From a checkpoint of a small mixture-of-experts model trained on Wikipedia.
Experts: 2 picks a token, a sigmoid router.
Training: a variant of Muon for the experts, 303M tokens, 9235 steps.
Below are experts of layer 6 (counted from 0) of a mixture-of-experts language model. Rows are named router (the router's row for the expert), gate (a neuron's input weights, with its number), up (a neuron's input weights, with its number) and show model dimensions 0-95. Each number is 128 + 24 x the weight over its row's rms, rounded and kept within 0 to 255.
Before each expert's rows: a language model's description of what the expert responds to. This comes from a sample of Wikipedia text that the model never trained on.

# expert 8
It responds to: US places and institutions. Place and institution name parts, chiefly American: States after United, Carolina, Texas, York, University, County, School, and adjectives like Scottish, Republican.
router [144 136 152 153 129 137 112 134 132 143 126 141 125 121 111 120 110 143 126 116 172 140 109 118 118 108 126  85 106 104 145 183 108 188 156 139 129 144 105 127 121 127 108  95 135 175 143 138 134 170 124 117 127 124 112 125 133 128 129 126 112 136 140 164 115 109 105 113 141 135 132 121 185 112  73 163  80 192 131 145  78 115 141 151 140 119 156 119 150 180  81  81 122 104 166  74]
gate0 [109 127 113 123  87 152 136 147 134 137  94 136 127 131 111 172 129 169  95 162 157 114 140 179 133 155  99  96 152 137 147 125  88 118 119 133 175 140 128 169 103 144 131 150 118  98 165  89 139 152 120 155 116 143 114  88  96 140 151 128 120 154 105 134 142 115 144 153 141 106 139 136 167 124  85 148 136  78 168 103 112  74 181 148 131 124  90 138 113  79 124 125 144 125  76 126]
up0 [111 113 132 128 120 130 150 152  94  99 149 107 148 153 158 142 128 142 112  98 129 139  51 124 147 100 132 108 149 117 121 118 159 125 104 116 143 153 105 130 106 120 137 121  93 138 103 136 129 142 106 126 124 124 106 130 125  65 172 155 135 136 133 158 128 151 127 139 128 107 121 143 102 155  97 196 126 180 131 135 165  98 154 149 182 161 189 117 136 158 124 131 134  89 112  84]
gate1 [120 142 128 131 102  80 146 161 104 142 128 114 114  93  94 144 110 104 134  93 188 123 132 144 125 140 102 115  91 115 136 116  94 110 143 147 132 170 111 109 130 142 107  93 110 116 134 131 152 119 126 108 106 101 157 115 135 156 151 149 113 155 164 120 156 110 145 160 158 120 129 144 104 123 146 135 147 174 174 152 101 106 139 135 127 141 106 138 152 152 116 116  96 104 175 110]
up1 [141 147 105 101  70  98 115  80 107 101 124  99 100  99 100 149 120 133 179 104 141 135 108 129 127 102 159 116 137 119 144  99 126 127  96 129 146 161 132 107 179 101 146 117 134  75 117 133 115 134 160 122 119 106 154 120 108 125 104 163  68 118 114 133 139 120 116  80 183 110 187 134 148 133 117 152 130 135 152 100 154 144 130 135 140 123 108 154 124 168  84 129 118 137 147 138]
gate2 [ 81  84 149 152 102 107 175 157 151  85 124  92  96 119 111 141 132 172 123 143 117 124 151 134 123 125 144  96  93 123 144 174 142 153 136 122 155 130 105 113 129 144 123  95 152 120 146 114 140 133 170 105 123 135 100 138 137 132 165 122  96 135 136 142 108 100 104 121 118 174 116 127 129 101  98 133  79 137 145 154 108  93 128 129 169 136 129 150 154 154 119 176 121  93 179 114]
up2 [122 107 107 111 136 108  86 149 138 135  86 146 140 109 120 157 127 106 104 134 157 136  68 115 121 143 205 152 161 120 140 126  98 144 125 160 104  93 118  82 114 108 101 126 124 135 165  89 155 153 124 126 119 132 108 125 117 129 103 123 142 135 110 136 130  89 141 149 133 155  85 139 109 120 113 143 103 142 128 137 129 126 124 172  87 129 112 122 161 124 123 117 118 167 120 124]
gate3 [127 135 160  95  76 152 128  97 147 154 125 149 155 159 136 161 156 119 117 124 118 156 119 135 130 142 124 119 142 130 148 159 166 100 106 139 136  95 105 115 173 127 117 125 169 100 124 137 129 113  95 109 124 110  86 108 151 118 134 117 130 126 127 119 144 156 114 127 108 102 105 121 126  98 132 147 128 138 166 100 119 115 128 138 104 146 121 125 117 131  93 116 124 105 151  95]
up3 [103  95  98 116 127 171 132 132 112 149 124 138 170 123  94 150  79 108  99  88 142 122  78 116 122 133 175 135 107 109 131 105 136 128 130  90 134 133 117 119 101 146 162 135 162 131 107 167 132  83 128  88 141 146 149 151 153 144 117  82 162 136 125 141 169 150 143 163 157 168 124 111 124 144 152 136 119 134  98 127 142 133  64 157 106  79 129 106 125 113 129 116 165 133 187 114]
gate4 [141 122 125 171 146 142 107 120 145 148 114 127 119 145 132  96 135 149 141 145 158 129 136 125 107  72 157  82 113  80 123 125  98 144  90  86 140 147 103 128 121 135 116 144 140 176 106 118 118 117 155  88 112 131 123 147 138 106 143 164 155 168 145 123 144 135  78  93 133 135 124 148 130 115 162 148 110 161  92 136 124 136 111 152 123 115  70 174 115 123  59 125 134 158 137  68]
up4 [103 111 170  77  82 116 158  99 202 123  92 132 143  92 145 105 105 129 135 113 105 118 147 134 147 117 167 129 126 110 107 140 124 131 134 113 160 120 123 100 128 114 137 157 122 131  80 137 142 172 126  83 107 186 129 130 149 134 153 102 167 171 123 152 125 109 124  84 116 139 124 164 151 173 123 105 177  92 146 139 143 109  99 108 144 123 108 106 118 159 134 128 103 130 184 163]
gate5 [124 146 117 176 112 129 120 117 133 128 156 166 145 141 125 114 127 131 144 142 162 127  96 113 116 136 106  84  96 109 158 168  94 161 124  82  67 127 145 162  81  96 109 121 137 150 121  86 148 137 123 115  92 117 156 159 130 124 130 129 119 139 163 138 122 108 104 131 185 139 101 173 148 161 123 120 138 175 125 141 110 124 146 125 118 121  97 107 123 121 146 111 148 138 157 119]
up5 [118 143  97 138  91 165 129 106 152 138 139 101 157 116 146 129 115 118  93  75  85 176 127 116 120 104  93 140 163 144 112 148 120 144 109 163  89 119 146 149  97 118 138 132 119 157 158 135 131 174 169 109 108 139 108 142 150 126  89 125 119 126 168 156  77 120  83 115 143 132 118  93 149 118 100 134 126 134 108 111 132 110 121 171 164 119 164 139 155  82  62 119 121 114 117 147]
gate6 [119 122 123 167 104 151 120 191 102 107 115  93 180 105 153 120 115 153 125 159 146 137 117 117 102 115 132  98 100 127 155 159 134 133 122 103 125 118 167 137 166 103 103 121 122 101 143  98 108 164 136 126 131 126 144 152 118 130 175 134 122 142 131 137 112 154 125 129 138 108 117 160 145 137  87 165  81 170 128 148 131 129 155 144 168 141 128 136 143 133 133 148 107 164 107 118]
up6 [107 119 186 106 168 170 113 170 117 146  95 138 128 144 135 184 171 150 108 125  76  84 108 111 123 121  83 148 115 109 145 139 105 138 101 141 114 132 117 167 157 154 109 183 163 166 108 117 110 135 129 168  78 113 103  87 121 142 138  97 140 142 133 144 136 126 118 119 173  88 135  93 138 141 138 115 158 147  87 128 108 128 133 137 106 140 165 130 117 113 145 103 137 171  62 146]
gate7 [134 118 182 117 126 114 105 117 174 127 132 140  89 103  99 133 160 178 132 152 114 199 156 155 111 104 141 146 121 129 172 134 122 144 118 168  91 111 126 159 154 109 126 115 152 104 146 120 120 116  94 143  95  91 125 117 153 129 108 104  99 122  99 123  98 157 129 101  98 131 113 150  92 155 108 115 148 123 112 144 107 148 132 143 158 136 193 114 132 132  94  92 141 131 154 151]
up7 [140  82 162 123 152 152 115 150 125 115 142 187 161 141 128 140 131 126 154 147 141 145  83 116 143  89  89 140 133 127 114 158  90 169 137 166  87 170 129  95 163 112 149 128 113 160 185  92 107 146 144 145  63 109 148 175 113 114 127 101  89 140 143 110 104 158 121  77 116  97 111 118  96 111 112 111 111 126 142 126 113 100 130 166 104 123 114 131 127 143 140 137 162 109 132 100]
gate8 [127 137 126 116 128 120 172 105 116 138 144 106 158 143 169 144 129 124 141 102 128 136 126 135 136  89 142 116 128 122 146 144  97 183 150 108 123 135  89 127 146 142 103 127 115 126 114 130 144 166 111 164  86 130 121 119 122 153 166 125  83 131 129 112 127 124 114 139  89 161 152 108  97 151 106 156 118 212 108 141 158 129 167 129 137 153 121 122 125 119  87 109  92  87 112 128]
up8 [107  88  84 126 132 103 128 118 151 137 115 114 159  79  78 130 125 124 139 155 111 114 101 140 143 137 108 113 142 140 158  93 205 152 132 208 141 157 132  97 121 132 161 122 127 117 113 154 109 112 108 116 149 126 124 137 164 172 164 140 163 131  87 155 134 146  97 126 158 112 147 138 127 115 151 120 137 121 130 151 147 141 116 124 138 105 129 158 163  86 104 104 160 144 164 107]
gate9 [130 155 154 103 113 162 144 137  95 139 173 104 144 171 143 127 131 120 100 136 130 111 140  61 132 101 121  96 139 140 112 173 152 159  92 163 131 153  88 159 134 140 154 120 131 149 121 136 106 122 100 130  93 116 122 114 125  91 163 125 122 142 142 200  95 126  80 112 122 151 120 133 127 118 143  92 144 115 137 121 124 108 127  94  93 161 122 124 165 109  95 137 122 146 147  95]
up9 [141  82 161 150 133 141 161  66 112 107 131 142 104  99 139 116 143 129 120 105  91 157 146 132 162 139  67 143 114 168  91 138 113 100 132 102 120 140 103  97 127 138 153 169 160 122 140 117 184 140 129 153 130 117 119 121 149  93  96 167 132 144 110  99 163 110 133 133 141 134 107 167 142 103 115 131 138 125 114 139 128 121 105 149 105  95 133 131  95 112 123 128 147 119 130 136]
gate10 [ 92 113 147 153 119 147 146 174 119 108 101 130 103  82 121 169  95 147 123 168 148 136  82 116 130 114 120 125 120 111 126 108 108 104 127  90 136 157 111 144 171 160 109 130 141 114 154 124 111 133 123 113 172 137 143 136 145 176 143  87 127 157 134 135 138 122 118 143  74 111 138 119 131  90  81 134  40 140 144 107 145 142 100  97 107 120 132 143 139 156  95 117 144 127 131  82]
up10 [182 109 143 150  88  82 103 145  85 118 168 154 144 108 104 125 161 125 100 181 150 126 129 118 155 107 116 129 120 109 155 101 138 124  89 152 147 118 110 149 159 132  86 152 120 110 119 139 152 138 100 170 105 154 128 112 121 101  60 151 112 116  91 145 145 135 148 123 135 102 163 176 143 147 116 131  99 160 130 157 120 135 102 142 135 121 121 141 142 145 151 131 121  84  93 109]

# expert 43
It responds to: Country and place names. Country, state and city names ending phrases, usually after "in", "of" or "United", e.g. United States, Germany, France, Aleppo.
router [144 153 203 124 130 150 118 123 105 137  99 136 109  87 115 112 137 117 117 149 159 104 115 125 144 125 111 102 153 132 111 174 107 159 117 126 155 144 135 132 136 153 154 162 133 158 136  95 131 150  90 115 116  99 116 131 139 113 118 120 127 119 149 121  94 102 112 150 119 111 136 115 150 119 109 141  81 162 155 135 133 105 125 167 133 119 171  87 111  99  99  69 132 146 169 112]
gate0 [139 118 162 121 135 142 121 123 113 155 152 121 109 167 119  89 146 121 140 151  87 121 117 129 176  80  95 121 145 121 126 146 138 167 124 112 137 186 119 110 143 153 172 129 116  85 127  79 144 137 109 165 151 160 119 132 101 136 122 160 128 131 173 127 122 133 102 123 151 141 113 112  93  91  90 137 115 111 125 139  77 120 145 163 141 105 182 144 118 117 128  67 144 116 119  98]
up0 [110 111 150 132 114 120 147 126 111 103 112 166 157 143 144 138 129 121 132 140 155 124 158 172 113 152 124 164 111 139  93 131 103 173 156  87 145 114 172 175 116 105 122 151 109 128 124 111 122 145 124 116 105  83 141 138  89 156 107  95 124 133 117 135 128 146 149 136 110  98 102 116 166 104 125  89 125 121 143  68 133 135 162 131 132 169  80 155 124 175 117 142 115 172 162 121]
gate1 [172 129 122 135 104 165  96 157 136 130 113  94 105 142 128 115 167 141 106 121 125 110 110 101 127 145  90 135 146 117 128 131 146 116 117 137 127 168 179 119  92 156 120 134 166 148 136  70 128 114 133  85 111 127 139 119 161 139 118 101 139  98 130 113 124 115 126 160 138 117  99 145 113 162  98 154 156 163 134 122 149 128 129 136 122 149  95 114 157 152 138 108 155  82 120  89]
up1 [ 81 130 141  90 144  49 130 176 107 139 130 132 160 114 138 166 110 133  87 140 106 125 167 156 155 137  87 123 115 132 105 128  91 150 148 108 132 144 174 128 140 173 152 136 137 123 156 118 152 133  83 111 149 117 127 117 143 121 132 139  76 131 213 161 107 108 115 134 128 100 135 123 112 117 135 125 124 113  98 131 124 132 123 182 107 129 145  96 133 101  94  81 111 136 155 146]
gate2 [130 130 163 120 144 156 100 104 130 125 145 139 136 121 117 108 165 121 156 135 167 158 147 146  97 133 104 136 143 116 142 153 124 148 128 145 102 123 137 117 174 135 138 119  86 114 107  78  89 153 111 138 126 150 154  95 183 130 146 129 121  91 158  97 154 123 107 147 116 137  98 108 145 116 147 119  98 115 140 153 118  89 118 123 142 138 147  90 140  98 123 137 109 137 152 141]
up2 [100 115 116 112 140 161 162 158 132  96  76 128 153  87  85 151 100 192 116  98 114 131 128 154 119 139 128 107 165 195 103 116 125 136 137  90 141 126 130 113 126 114 126 134 116 111 147 125 147 155  90 136 126 131 128 154  80 102 118 141 104 134 118 129 114 126 110 119 120 131 132 130 117 162 165 150 181  95 132 165 138 134 120 150 144 141 173 127 116  95  97 118 178 114 155  98]
gate3 [142 152 162 158 125 148 131 143 115 133  86 133 100 145 144 163 157 135 113 162 155 116 114 124 178 127 103 112 169 134 123 166 137 140 113 137 151 145 137 133 158 126 123 153 135 139 150 108 118 152 105 117 108 123 155 155 139 123 128 122 134 142 135 144  83 115 127 136 136  87 140 173 123 176 153 111 146 188 139 135 113 117 164 133 124 131 150  76 110  71 114  94 118 133 143 163]
up3 [ 75 151  99 109 149 101 118 133  98  95 131 121 139  98 122 188 131  91 100 138 138  73 146 146 129 137 183 123 129 151 134 133 116 124 114 112 143 152 167 123 120 152 152 158 110 151 119 138 163 116  73  97 148 138 107 122 109 104 118 103 108 122 140 121  90 131 153 134 108 188 114 141 109 147 142 169 115 119 166  82 125 169  75 146 145 130 137 151 146 128 151 157  99 137 159 129]
gate4 [109 150 126 183  85 170 166 163 148 124  88  77 116 126 140 116  92  93 147 159 114 131 125 135 133  81 139 111 135 175 107 148 133 162 147 103  97 141 104 158 165 114  86 129 130 116 129 108 142 142 121 131 100 116 166  99 137 109 167 154 127 106 127 128 131 118 147 137  94 159 123 136 142 112 138 165 145 162 109 133 148 149  96 114 193 163 146 105 161  88 129  84 140 128 153  82]
up4 [ 99 158 147 128  94  92  99 114 152 122 139 109 125 103 151 132  96 120 172 131 124 110 143 122 141 118  49  79 132 149 146 127 143 102 143 157 169 154 167 133 150 139 147 123 108 107 111  98  94 127 114 134 176 148 138 107 162  99 116 149 120 114  86 138 103 121 144 118 130  66 144 122 107 104 142 148 126 151 135 111 127 151 130 111  99 136 122 139  99  93 121 118  79 131 115 160]
gate5 [128 101 129 152 152 107 120 143  92 158 121 116 147 143 119 158 127  85 126 143 164 154 168 120 138 132 136 114 142 163  86 126 132 146 134 101 139 161 115  90 151 128 124 158 142 150 143 105 139 129 118 149  82 150 139 136 150 136 146 104 100 192 154 162 129 142 108 165 168  98 130 115 113 142 154 119 103 123 136 155 122 121 114 169 150 101 154 150 114 132 136 101  88 152 123 131]
up5 [151 115 134 119 143 123 150 138  70 136 129 165 111 155 135 127 113 122 117 141 158 120  90 126 135 112 136 125 111 125 128  77 109 134 127 102 117 175 127 122 140 109 142 115 108 136 160 173 129 161 118 145 121 128 173 115 169  69 142  59 159 130 156 139  84  73 146 151 139 157 155 145 137 116 109 122 126 161 111 114 115 113 114 112 115 142  94 121 107 146 131 137 176 127 145 117]
gate6 [128 152 132 112 141 133 185 100 150 152 143 139 136 106  86 166 124 106 181 154 100 110 118 153 109 145 102 116 136 167 116 108 136  84 141 123 120 148 105 160 137 109 180 112 131 175 125 149 116 131 106 144 113  81 157  89  99 130 147 115 133 109 145 133  87 132 123 123 141 153 128 120 115 137 115 108 105  89 116 122 149 126 102 106 159 151 105 174  97  92 120 111 135 137 152 134]
up6 [ 87 125 152 134 112  94 140 161 117  98 146 148  86 118 139 126 131 116 140 152 173 141 128 141  99  90 122 119 126 146 133 184 150 110 138 122 137 104 131 121 113 145 112  92 112 123 108 125 130 158 101 127 133 143 128 136 137 138 149 105 120 132 167 119 145 108  97 174 135 127 109  94 102 132 124 148  96 138 139 160 152  73  94 187 132 152 138 203 125 186 138 120 161  90 115 111]
gate7 [119 140 112  98 126 102 136 101 131 132 115  87 160 101 105 119 167 126 146 113 127 101  99 130 168 113 115 142 158 144  96 123 110 149 161  90 154 123 135 166 156 137 151 166  75 144 110 108 111 147  88 109 116  77 176 147 161 114 125 114 136 122 108 180 106  79 163 120 112 117 103 105 163 122 128 145 121 116 146 133 140  94 133 148 111 142 174  91 125 107 129  84 108 151 171 150]
up7 [139  94 135 128 101  96 118 161  79 177 154  87 105 107 170 102 181 134 132 121 139 155 147 105 172 136 137 117 179 124 111 160 131  88 112 151 142 124 116 101 102 130 101 191 121 148 108 133 121 163  93 120  90 155  93 119 126 160 133 140 124 123 129  72 106 139 129 144  86 129 120 117 105 131  96  94 150 128 141 152 133 128 142 121 128 147 109 150 126 138 128  68  72 133 129 152]
gate8 [103  96 174  94 103 176 144 114 148 132 136 155 102 143 125 106 117 140  78 123 117 130 128 145 167 131 128 123 119 146 110 110 115 134  99 108 144 122 127 143 175  90 171 121  93 154 117 119 101 133 152 145 154  86 101 130 173  98 126 110  92 165 133  96 163 159 151 127 135 103 119 138 114 106  89 130 106 127 116 111  55 123 141 116 133 131 124 146 109 115  74 135 158 110 169 107]
up8 [100 170 107 126 131 167 103 134 141 136 111 160 139  87 117 113 112 126 115 137 137 157 114 108  89 164 153 125 161 151 156 124 146 133 156 125 151 136 134 128  83 143 105 141 116 103  77 141 180  77 125 132 126 129 128 111 137 141 101  81 171 104 149 152 141 143 140 121 128 150 131 140 121 109  91 144 109 107 113 147  88 160 100  51 126 112 112  87 129 142 160  74  92 131 115 123]
gate9 [131 109 167 104  98 144 102  99  90 125 102 114  66 108 111  93 159 135 109 106 134 124 134 159 183 122 116 111 163 109 119  69 154 108 158 144  90 126 134 120 145 118 166 153 167 149 104 114 126 132  90  93 101 122 141 129 145  98  84 108 133 172 131 111 128  87 178 166 126  93 160 145 122 136  99 134 151 118 110 136 140 124 114 154 122 108 148 130 160 160  84 129 165 159 163 147]
up9 [104 109 169 125 116  86 143 127 146 163 101 137 105 114 118 142 118 146 140 165 120 148 163 118 139 126 131 120 122 159 125  93 117  97 139 123 161  90 147 125 125  89 140  99 137  89  82 117 140 115 103 104 142 108 115 120 115 145 132  76 128 156 168 142 110 126 155 113  94 122 139 129 146 139 153 150 136  81 121 176 142 126 129 100 113 123  84 144 137 131 151 105 121 145 123 157]
gate10 [160 143 156 118 129 150 140 121 124 142 156 147 110 106 100 161 133  99  98 116 142 142 120 127 102 135  47  95 178  98 116 130 113 111 109 152 120 152 138 104 136 156 146 122 154 152 119  96 130 108 135 135 122 117  98 149 132  84 120 144 136 143 130 159 149 112 115 120 126  66 145 145 145 147 118 150 102 145 102 110 140  92 128 156 128 148 113  87  70 103 159 103  78 129 171 129]
up10 [114 137  98 124 114 164 114 111 107 167  83 138 163 123 140 116 125 125 115 175 126 108 131 134 155 173 134 129 158 112 115 132 115 156 169  99 123 106 125 115 141 109 160 120 134 135 166 157 133  87 148 143 152 103 117 137 167 107  85 139 158 113 135 121 136 114 128 114 120 114 101 121 100 135 110 102 115 108 116 102 142 132 149 110  76 142 126  85 117 196  90 135 110 124 139  97]

# expert 28
It responds to: Institutional name words. Capitalized words inside names of organizations, wars and countries, such as National, Royal, World, British, Football in "National Football League".
router [ 93 148 146 150 127 150 151 159 117 117 104 114 129 149 122 156 145 137 135 117 146 132  97 158 120 125 129 128  94 155 145 128 118 156 120 109 128 116 127 130  97 100 110 126  95 148 162  81 141 186 111 134 135  99 120 141 117 148 118 137 117 114 155 123 154 114 133 150 141 121 113  89 178 137 120 143  72 125 146 131 106  86 143 170 163 114 103 121 132  98  95  39 150 117 141  93]
gate0 [122 133 127 121  84 110 170 156 122 108  89 138 143 154 105 138 144 141 111 142 138 110 118 144 153 135  84 158 122 165 130 131 111 129 132 125 137 164 111 168 113 129 135 139  92 134 131 115 127  84 130 135 116 118  80 144 117 118  91 150 132 110 129 156 140 153 179 136 163 119 115 169 122 114 160 144  58 126 171  89 106  75 135 111 167 122  76 137 137 129  92 115 119 126 120  95]
up0 [137 158  87 118 138 130 169 122  95 176  90 143 105 106 129 114 140 113 158 169 118 135 138 105  87 142 176 131 135 109 136 141 133 163 115 170  91 110 121 134 146 184 122 139  95 121 157 105 111 157 138 179  99  92 152 155 110 168 143 101 104  98 145  97  77 107  75  89 124 138 121 160 132 123 123 174 143 143 126 106 145 129 152 136 129 162 133 139 147 119 119 112 179 130 145 143]
gate1 [141  86 147 132 159 142 124 190 124 107 128 100 125 105 139 142 120  85 135 128 117 136 158 180 143 122 182 138 145 154 137  87 136 132 104 101 124 145 114 141  76  89 104 118 116 130 151 148 122  83 129 136 168 120 102 116  96 123 128 126 139 105 122 145 148 157 127 135 126 110  99 129 154 158 130 127 100 154 136  75 171 115 186 126 110 126 127  75 134 123 124  91 122 150 111 143]
up1 [141 127 157 110 156 125 148 134 146 125 139 116 144 102  76 145 124 140 161  96 136 136 103 120 163  88 137 121 128 137 139 156  95 146 138 130 156 148 134 113 133 130 109 111 143 120  99 136 114 164  66  73 168 128 123  89 101 148 142 123 143 187 155 157 105 135 105 142 174 144 126 132 153 136 152 111 123 125 126 139 111 124 183 131 120 130 108 137 167 117 118 148 120 117 109 154]
gate2 [105 115 119 141 119 116 178 162 118 119 146  98 110 103 131 121 160 132 149 162 122  99 119 126 121 118 130 149 134 157 103 143  97 177 127 154 159 142 131 106 123 122 108 108 154 119 167 126 143 183  76 105 132  89 142 118 120 182  94 122 136  94  88 171 155  91 133 178 112 152 142  85 157 131 117 119 104 191 136 113  99  98 109 130 157 126 134 164 162 155  96  96 125  88 114 144]
up2 [144 122 142 101 140 136 117 125 101 123 101 151 136 172 120 171 104 110 130 184 141 113  95 135 135 145 101 129 139 125 145 116  72 106 167 149 134 111 142 117 118 134  90 133 157 115 129 132 106 123 145 151 110 135 142 147 152 134 116  90 175 131 147 133 195 133  88 107 177  95 141 125  89 141 121 165 104 122 113 137  99 142 185 123  99 125 117 109 117  95  93  85 151 153 148 111]
gate3 [114 141 112 149 156 116 150 152 122 127 151 109 130 114 117 121 144 123 168 120 140 134 125 132 145 115 153  81 125 130 123 123  87 131 113 102 104 145 114  91 129 108 119 126 122 135 128  77 146 137 107 134 133 130 166 105 125 107 131 140 125 104 146 107 110  65 113 115 153 101 102 105 172 143 135 135 156 115 161 173 169 117 156 142 193  80 113 120 178 122 125 105 146 111 139 165]
up3 [115 168 125 143  99 100 144 140 114 135  73 120 132 122 126 168 141 193  89 120 125 140 147 147 105 160 105 196  80 141 128  91 139 169 126  95 103 146 158 142 149 143 121 124  89 125 126 151 101 133 129 174 103 111  77 146 118 134 142 142 144 169 109 108 138 135 167 108 114 116 160 141 151  99 163 130 142 131 127 151 113  94 160  95 117 149 144 142 128 125 131 141 146 133  97 106]
gate4 [131 105 146 181 105 173  86 110 143 159  64 151  53  71 145 135 126 142 140 144 170 115 150 131  98 125 142 162 102  87 133 144 145 145 107  82 111 153 109  90 103 113 134 163  81 132 141  98 151  99 141 126  87 127 107 135 131 165 118 124 137 146 100 119 126 152 158 130 130 144 124 114 154 135 132 134 103 163 164 140 157 151 157 185 161 114 122  93 137 137 134  87 103 128  80 117]
up4 [113 123 123  76  97 155 149 118 117 114 130 124 146 159 115 138 127 108 167 109  95 166 116 146 136 172  88 118 153 128 153  89 108 148 125 140 107 129 169 154 100 107 131 158  97 129 135 133 108 159  96 126 177 107 146 112 136  90 130 117 203 105 123 149 148 141 149 154 127 185 100 127 129 168 127 135  99 129 165 100  98 148 130 156 110 111 106 101 121 123 113 115 106  92 139 155]
gate5 [ 96 136 169 164  98 123 135 126  99 114  99 126  92 118 103 108 118 139  75 138 124 150  89 124  91 199 124 119 159 162 118 138 130 164 107 119 121 146 137 148 113 132 127 154 158  98 119  86 141 129 129 104 108  89 126 161 109 138 128 132 123 116 113 111 137 161 186 107 137 105 169 107 149  95  94 123 160 126 139  85 132 145 150 141 125 184 136 128 148 111  93 115 193 134  92 115]
up5 [ 98 160 134 122  79 134 126  96 143 120 145 122 121 151 128  92 156 124 131 116  98 173 153  98 140 118 128 128 135 174 150 109 118  99 164  99 145 149 102 120 158 112 113 157 137  88 128 124 127 163 129 123 104 126 160 122 155 107  94 109  86 100 133 132 111 123 128 112 115 113 117 104 121 167 149 147 126 133  94 109 125 165 124  91 151 126  95 104 155  47 101  98 139 126 103 113]
gate6 [ 85 132 201 116  77 131  97 117 116  93 150 125 119 129 138  80 131 149 148 151 149 129 135 109 137 126 122  81 106 163  97 170 126 118 104 145  95 154 139  92  90 112 134 141  78 139 144 123 171 168 150 156 120 104 138 122 109 115 140 193 150 126 108 120 157 109 152 129  85 103 134 123 145 159 107 124 114 115 100 100 135 128 141 162 111 129 141 142 108 145  86 107 125 147 144  96]
up6 [148 100 116 157 136 123 101 125 145 176 107 104 141 114 118 112 148 127 115 179 128 157 132 135 136 139 141  73 125 117 156 141  92 162 132 109 145 123 140 149 162 146 148 179 106 135 116 103 128 130 134 106 124 113 127  97 142 112  93 119 100 153 140  78 126 156 153 122 130 107 148 119  89 143 130 125 111 108 161 157 117 138 106 148 129 125 154 171 144 143 145 117 136 108 141 109]
gate7 [ 86 174 126 157  85 136 110 124 149 138 144 156 162 117 137 127  71 149 104 149 194 163 138 147 126 146 110  97 123 102 137 140 131 144 103 135 130 143 143 136  64 144 127 126 128 133 139 130 146 163 187 110  94 162 142 159 142 144 100 166 126 161 134 135 119 125 156 115 139 143 130 127 141  93 105 119 123 136 114 146 105 106 152 134 118 109 116 113 150 178 124  92 136 138 110 124]
up7 [105 117 132 119 121 150 141 137 156 117 124 112 157 148 123 132 150 136 120 159 107  90 107 106 107 147  87 108  99 160 151 120 179 122 152 108 181 110 198 124 123 102 125 133 123 132 142 128 140 189 121 128 139 149 171 102 151 134 118 114 114  67 123 160 114 134  99 148 115 203 149 149  93 122 132 155 139 145 125 110 111  64 133 135 125 127 138 101 122  94 149  92 107 127 115 136]
gate8 [105 129 147 163 106 124 145 136 153 167 133 145 155 136 126 147 111 122 128 120 174 156 114 159 149 103 125 117 122 127 134 132 123 145 147  90 124 143 139 113 103 160 103 129 129 154 148 122 154 139 124 187  70  94 140 140 123 115 134  91 138  83 144 168 134  82 124 126 147 154 104 154 179 127 107 175  88 179 123 115  89  99 128 116 143 117 104 100 137 143 130 118 156 159 113 104]
up8 [123 120 110 162 131 168 170 163 164  71  86 154 156 122 165 164 137 164 129 101 123 133 113 114 127 150 111  91  96  99 125 138  76 108  76 114 110 131 129 173  99 111 141 143 122  99 167 138 134 116 106 112 116 112 137 123 151 138 124 131 124 146 164 108 138 147 119 137 100 126 102 142 118 125 105 104 122 106 161 133 140 129 192 147 121 128 123 108 105  89  89 132 148 123 151 131]
gate9 [133 160 158 112  76 146 154 165 114  93  97 128 158 121 145 141 171 152 168 160 166 139  96 137 141 119 125 110 122 127 142 123 113 159 155 182 123 128 123 173 117 104 134 169 113  69 162 113 120 103 135 162 111 132 151 124 103 110 141 127 109 123 178 141 108  75 133 117 140 152 135 150 168 136 122 122  88 152 142  94  62 151 161 150 122 131 102  94 138 104  94 117 149 148 139 102]
up9 [124 138 146 145 102 137 169 123 125 149 185 112 117  83 120 136 111 121 100 121 114 116 143 151 127 167 146 119 183 138 155 129 135 103 156 122 146 120 132  91 101 158 158 130 104 102 124 138  85 149 137 106  94  75 114 152 170 139 145 119 101 142 161 125 163 134 109 104 128 117 104  80 151 127 128 153 119  94 122 132 122 116 124  93 105 159  98  98 163 104 102  82  98 109 124 117]
gate10 [132 131 134 144 122 102 141 148 160 152 116 119 113 129 144 163 104 136 127  96 138 107 130 117 114 169 125 114 145 175 153 152 140 133 139 162  86 148 128 124 122 101 122 132  91 120 192 140 107 142 133 176 142  96 126 134 153 152 129 101 139 135 159 154 106 114  91 158 183 131 107 103 164 135 118 121 156  72 125 109 118 110 157 117 112 135 121 110 110 100 132 112 144 142 134 127]
up10 [119 156 135 150 136 148 114 115 117 108  56 140  95 149  98 140 156 152 157 142  88 162 122 139 126 132  97 101 135 132 142 168 154 198 127  85 109 149 127 144  84  73 112 115 149 182 155 148 139 113 114 143 103 119 130 149 105 130 136 145 121 126 144 143 131 123 155 146 132 114  96 112 121 136 102 130 157 139 138 112 107 103 141 135 105 125 123 163 148  79  88 116 110 108 124 126]